From a checkpoint of a small mixture-of-experts model trained on Wikipedia.
Training: a variant of SOAP for the experts, 359M tokens, 5195 steps.
Below are experts of layer 3 (counted from 0) of a mixture-of-experts language model. Rows are named router (the router's row for the expert), gate (a neuron's input weights, with its number), up (a neuron's input weights, with its number) and show model dimensions 0-191. Each number is 500 + 40 x the weight over its row's rms, rounded and kept within 0 to 999. Numbers have three digits each.
Before each expert's rows: "comes after" lists some tokens at least twice as common just before its tokens as in all text. This comes from a sample of Wikipedia text that the model never trained on. Tokens count by the router's weight.

# expert 139
comes after: " |", "|", " to", " in", ".", " during"
router:553583483554436453557496488548570517466521498546451565422551442539517496550519464521522533491543555476448504460455498480512460483464526549535530473512510479524556511504438474559506521480451516564484510471545443469530542535493453470463506542555501529552551450568483503548527513521514511453521567555559460561478483513529456502466478501460445577480473515420526457466440499556552455455485499476467543466493557527542550464445546480561458552479575435483544530563533502474499547458458551445520556456551539517471497460481486492566530473565569432527515507435531517522458470538491445454
gate0:517541520479540465563546514457436499517507461503425543485570473444520503565490503526596474488545592446450467512541509559501422452439491490517474486396486548446518493520462505465469539490518481523555522544482502545525408458550482510514609480514483507435478575492516488447520499543483475537548452542495507468508462490459509493406535518541559455517491470479525552510477511400459504464504431564545514459537534477497510502474527516546476463519482475548480517488493457495484474483508476408538418520490537560471515505511522482561524473513490460482506483404557422534462507554452548578
up0:473543456468474402485502506599535492435483498482500505490492541479437530504536511535481508556450520459469564516480525573472510495499541432530481484445468486491552522494443492514524483466505495550551501561501478501515545550484446568437506494497530480480439426525474554574509504488546436520488527498451516424498587502571481438468497557574432529575404551437551540543506538557428533417491477558518486489498525535519499447511513493537452485469495569485465502474509468404473478522558509450518457529511480445497514561501505404499521477520467442527510526462540527511504535462425442463
gate1:528578478459509449488425577461611442441526562512536473517505501559505509419562525428487491458524475573468512557517460540471492513523468513499492527431495515499517561483492520473466603448509461498422543607484519501479482553509558527527516506542482499501580469422551512478476503555443512451548484451495526467555497469429444552533473498527537500453470484416516542530506469587487545544513495494521522517520468469497414530471480511515453550487522470512500559469526522542530519458515509393467474476475436468569508491514496539553528500541508482466452492506485543517554478439505432528
up1:540541577527503520497552422473488487519481418479490529546463557523503462490513486475471397505477430525564453497483521595443476486489448473525488482491457378512447461526479475500511422489480433490523515471520506555536487498533522585555559498433457550519530472551507597502547458496532560600492505531444536450545499472534454510427443430559535541507541542510540514503471504492511434586474498479509451525478501424480520453475431488500482609505542522493505501493539503538535530542528524468452533514486426438495542483516495491518510452505510508441505543540489556496503549500484494544
gate2:511501474517463471526501453486484487502527450465521520492551448502578500451583431471548483485440440523541482503472489522543453460568499457512509509453424514508473543457515572492478490473431517503484425503512493506512615481512500523483530451507523493548477539516463517563521487562525504604463512501528484569571511481512569470468549478486494505514461492528464464549542519526478537475415525538473434547464527482544441427464553485418554503465507473528477548458459469470482568464448545487487484547419575410556512402560542512495512471508548528463480508539487491527540555461471555579
up2:561566558493458502499503501487527576615523490510506444471534554464508520499518495484494529525513504502535548505447520593486463502431494472364513427479482487514471522501443445471415545573470555555445500503580514513532500471594515482485539513491446526547522509555504529513510491426428476448552500482534526434525535505511493493576464455521475563526521581477517484494474468491503516541534541485461521498523506513456533533496469517522492530500521539585463452447524502476553522531470441494569516462415429484477479511481472516559475478436544553540585521463496558532550494480432462468
gate3:493456502498510471504465537521462515499369514483475492517514508458487427511483544523571562479575527533484451470459481510493575498511381500505513514484542538501525425517502491492513459497414527467464468505483540467496535529532554441516583487525452480409475476467509522472487539515481528487488520450486515547516593523542509409501491521530463564527521483553518516462495525475498528478426534511532553566446543452538508499498495593455500517453540541613465498506536478552474513479512433460497570425451488426512521486520524542423490467554449561497557524524539490556586484494531466462
up3:515440490483417473443539544495499480472568501509535501522469490426556513505516467493539519514559523563455505533518472455512492521456588487536514526470519444507505436510545491532581448529490403539496549568480414505548452520518546455486617496391572479495494540505536420471519449553524543462485514499515483472497521469517549507510519540493517514478566474469445528492485511497534498474508542538514474469499465512534422464515441489513528534527514525496511426480549509583487511520539540517484578589549479497517468468546511499438526454492448460522503493530633565537414562497482493521
gate4:502510480504519514502496525499563511490507455539496489567486452585498388493572434453487520532522500450490581449499582440541475497489435459457462516535437417494434486524504509482443478529497414445464472459439560529480484476541499500523497501414485474495468543508514551513517465506476539548511535512441559472557496430551508460488573498552496527508547444551471446499497503517415517515513498483547496451516490457524532473512527587495486534509485533503605505564526468523583569465483567468514616517542461469429543489494526458478466498511500487539448548520494558544562505499531481480
up4:518499470496541495517480512484497502552559482548468472523422460521495541461459574520508489531542480464493529520415476475440427483494424494490493471400580478472435507505503552469498492471457487494494522485530435514426481450513411528594458508530439492438509484495499494468442510495491548516424445475529515544471467463537510413499542465575432506439483531543439602508423430548518489449512476541480375420480526542423515450473468515488565527544519547471487480484477534500461546452481525494429459498519480504560493480537525522491507485456510450511524479505475488476481445511450463547

# expert 94
comes after: " of", " in", " to", " on", " at", "."
router:530403520533529496486524456496471488475508587416442535480493520457475448454549536540559461571541493456453481516519528499594461532523471492434504458516480475467492532570427559526519504498504459536480459549545518530475536453570489500514563502488510531503502511414454577494449478448548474441434512541436454446520461478450452533592461431479543539539556499463496488466453476479534585490501456453515521542507469468543573485473519434495464536525477493449529467527543505554492486445524439572463530469529554505528512507454475516452529570509487446512541467535498508524488522421430505462
gate0:463502515571319483449463484465508444566507523494493435454507439480617487477499521485501502474460480430489517460551487500519429456543519488512521407545470492575556466476463461498479477508544523491521466482490496486514484547548526458506448472454540587505444502440463515495580502487540555468515514559524564524554440535456485532477459538550422547526492466527507463518564450487461518481517532509501562478490507563534497512461478515458512512513472539512472471498518405448520534597458463456543487524453501476522531523491491474547522544528481536498497576433505504535506516432487556539
up0:441559499444512365489553471507498473482496500503476478520535523471526566517573527522491515416518521520489491497523513503518462476508568540483535493523526489509501466468443434456464464425496478464533449468475467503516518464506522403452502527457547518524533473513478473540560468556505480509575551517610560549489517494504519502547530508466585500453529483509520509504529504536601466570492507484378451483486543464540565485462532451523570421439502498561477434457516477575485553528531535540489502485546514537545492454504575506497602513496534531564485469487541503441535503451531515510
gate1:513486516490487494498523500505539408548470535506520523569497427489455455471477551423482498468514487478406507490499454453530459484500502507477469507539404514533556563548539455454506511502488455576460523459469493505474565476494531505454455499497465477419506535498404535483445460539460439461560544474467459462483554512512560500487469509469492452469500462486567521482469542580505489527525464449513481505481571482480597593544455407528542509447490564412455509536480515466587554514507468571487489487507479550469471524559507522488525507620514523500562521464503497521565518486479472558
up1:596473492437491501439507489515557549555558488525469487496505485523502517481466556484507490530456468507487535466529532495491539551490469517501537492475453532563409578575468499478461492469439506588507497468474523487509474482522365509544476394493495516494465493468495501441543469476488545528528459538473498489458509526482534524499451497547520488520478541525438473456461500484500525492596508540422495443528504510463456513535471451507535491519471600463484531478533485528515473508528417402475524496555487467453445531516531502502397487610524499487532458547472470427565389490503468437
gate2:456582490512445536521448494469555511479442487464492441568531523468519474549441545425498491485485508530416543449527594469517486502451481450457499411448482444516490445438473451439501509510517509503476504548564510453475489466492482422510477527447447505472548502469428504496506509501550493524509488483517531485596561595467517525524507414497509460518514501522492576529478533537478415463480531473491391480544535453508468511443573534512500484573487415522414455527480443531527540558513556516419579461462547527465488454476545487488510529509477486535533536477525474506495508485518489545
up2:542446421473451501420558545515573437455466579492425529440509511512443467443513509524471496541488457500519496490552523470486463529511465489460492492421489485486530469475503456501414497497478416505507480448468455511503490475523480482577437538499489490441436540454481489494492465470446439531484434504505448501517427521481508559552596454459496487531525480553499577497543533565527441468516507495464504504542447503456387496452523433435446399466514487521525544524478450479474564524572542498442478464530522548491528454533491483482483502480500483462497467385497550457474507498543530520
gate3:487569520430494564518473466478536417500482555526508477498470459589555486460457539477513482440471505531521540531449475446510546521496455518559511436384465507557470444495566498533495503468485494479523465541493492558548517506459492530545460575550566488464501444490494500509534486489508488481475429492549534537444488524495467481472454466463572567468508439448454549440445501485494493467486487484477475487458476445489517489454492499495521447490508460412528494507530525465509512492522496464621540511476523522457478454495473462534506541479581465532470516599426413619455500513491457414
up3:500411579556459456534465515522496507475545459551510493499476510454516489524474437476500531535431522453504535431472446488473486460538524496540536526490565467421542490527548519518480484409497507446473581543449477483520575513446505501516506518488556461571448496519509474472504517563462473523596588478485478502502519512544545480430531495400507530477496566552531494487592494454467481515446558457527509427517511526472505520500483470546504538541517461463466460473545507517556470419525549449454431538508517443459517445450533544518523437471558501504434527535538495439515410559490471533
gate4:466512427457500461496454522501495521530562520528479454578519530486483478505478511467492530503493504544529481504564466504493546509482501481517490473464469451446505574542516491533524494440493475481468519428486499599507490511528475531492409470490486494450543484541463572493499567526522463502445476491546577543415502488478489500407501477477508564537482528529433526480500528465480527481463424515456559505508519499438515457504604477445479490463573537482458543541421454549434576439510507449475405470512591454438449462455486455473475416432535496505468563567530502487493463472491449579
up4:579546580513528506507590506513538461500486488449530510501521516514561511491579512462485510481453536526498506486490500553512563469461500482495526513529583489470473489519471524498540415508502455422474469479588508461520501501471441563457519521475427452444519521437500515524491456502529479463521433478489493479507522503549484530422562506428470517533518440457487532502521495422528540471527544496596463561561537541593414412496533554518446481494479503433535501516531466447462469495422459510510491478480438497612491434483567457519507548450489476471510471530521440449445455457530463525

# expert 114
comes after: " of", " in", " for", " to", " at", " on"
router:528430476531488460527522471569498509468538584460458553461513541457490494500549474538558445555518532471482512573521497493559469556486433427529535477509389442509528579558472541524464491507501444545486516516532536532467533423547492556533556465487547525542524448501453530481480447463554414465453530524420484456530453499380470519559489481516517534530487508471531501442515474491527513492485482457523507553437491493521508488483497449472454541558488510478534433520547438568478512425573497562481541458500521503553534496477566491450431550476459432534520469513531511526465485449493505439
gate0:613464555523482502486491503463578560467498475551486555513502485500458467475491537558536614482507484531486488467488553544440540481528545480524445463459490520510566518487507486462561447448502527417470468489572584497550434490499484513503536506531511494508484523509498491506527506492548551553485536492458513486486451525486514620504415549496460483436477587531508455531510458515534535444459469505481514509420454547467543503507503408502560519497461514439510420449492510404516560519514463495497593519463515456479527496484458467472480432525479551495420525464564475510505464488434438471
up0:570557466535460493448498521433472533573478448479467521446467470536486504552514537547526525424443475560503503525513546414446510517523502490462363558500518528529490453465526495542508466447593530486479531557467595523535474517541553441466595538514496526536495503519489508546532396538520483485480495479529524557553389501534457519515489510534517469530460464545482457521506503443541497478463544471487537496490548531502510496514525529459484581460520442529472451491515530458458516495572524468465515469534562433463506486492509438475476468579504543501504490449562513456539545503529591463
gate1:482443421465536507556517425544500472545517476502535500409496574545529461461419474489463560448575440493496444491482511520516513465498459480395492565568540519427427533489505564513481455507506502532491453483539467524519488439543476486470492479457492519523566581556497503495449520462466532472494508470512554521552536563544503483522592408452475440505524492515434442508484457524537453441531533526452474519460502533490492452539476472492546451456529569535562524527505450538448449480522480517499480426522531477563519533517454480406501501567547509576525507486502465515466538439500503482
up1:534518524472469497553519550551598519500589539475487516551480517440544497508458521470569509504465568428537491537464371448472494496463497545505482528519500495530550476452501523460487430520516434455420507496528493513417478556463509484476506478479481517449492504516507482435579468535535466497591502521498575532531500536457449467406412455543518478474426538497559519517517497443505449439520480530511514496484498497512475449448523532476527511466529495480495575497508427379539500497446548501598473543552491552508510487456509596511469484493504489403490519505499498486475484500451505507
gate2:590508505536522504463497523511506420536571501543475497500476518478563477475495506529562516503479474458606553461389548463456453498592498472488467455505502524460424536517430537504612489544419510463504365521550529496506474482499473480534450525497526482522513537488457493568505458433550484502452457460466584471469459505545507488412558489492515491514554562482459512471520463470480523536484481532581508523444505489483437484454539564495517499539522533475474455493471506389482525534498528460486583481497435480479473519522503512507440504432479485525479481467516520503489491408529496531
up2:463470557488526479553471444550471534453488472476443472491498489522494470518481469519515525546484522518467419454546504501523543440489471542513454538507416482502589547519512482479493455423458514492593564525544508541562527478549567599502483527484558473516450502520528510452502502502495496524579539521441473487542489448448491501577491600462454506538563494455528529468492429491436468433494504491528475481543475491487522451481489577505450474545503559542507485438457524542508402531564546509520480590471514479474526460432533540501517509559503445564530525475563557546406494468478455505
gate3:542540459444528545537454508503522579452530484461520512526531515528469493573526428498494468526498515516476541460478469500456460492488519473567538570436535549460483472516492573486508495567499507505475482493542535549438476509518533517446433452614519459489555527448510493515516582556440467455523504520419553461514559508549501403490467550542522475486466548451541545444510467527523592525493484534477535531583535444496521472560531526509541473515543431492541577556525524500479423546463573581452521493539470488452458460501543533501476544520418543532472539466527504492478502563511483466
up3:473568480497553461490472436474466511453529496530528524526529523482495447435555478472560443510520555477465532530563385546539490504528552483514565541538463502517459429502505553493457481494462469517522466502609455527499529498501560484472554440435493505523522445498502525498478595532563382524463528465529510528472527503539525475472546472466505470513478422466467527494536514512468508513458514481555473494475490466496523461479537496505502501434435505577431433499518454497458546468595505577499470556485483481487511421447493489462532556591503569452483487482446490540512409435485530540
gate4:439530540523460436506422538459509462510504589486424541491499524518508499544520513497422544436559531493557510473478492528498512523476513437517484447456534473547496360500498463513464479510522552516531477499478494425590475508493488556432490493507460497543498526476489592533594481443502509469492490548485553449463580483542524501516491494470544464499515417454455530446513573479492429543436532442503499461555509564533524544553484545510520504514539490533416516531462485514522484484457495496464570498487451498582462438519552525535470466455471593553498498448502518517516493530450551433
up4:495494440561552513483498525463500514527424520536454518505569507468514468478531513488576429479418513509509417473509503523480540486461485511466483531514474463540489513464486468533513486475443499510490456495577526459489513492514505561532543512548493488391466531506534525534467507521402451516495532478549408484450415528481543469431532528455500491540512465451478545456421489547533506511523535539454475477535519491517503514554548453454538493501409533491487588461466479401458554476507444502572404486535542494536558572442531475466461450487486480525471562402499511498528512431520517578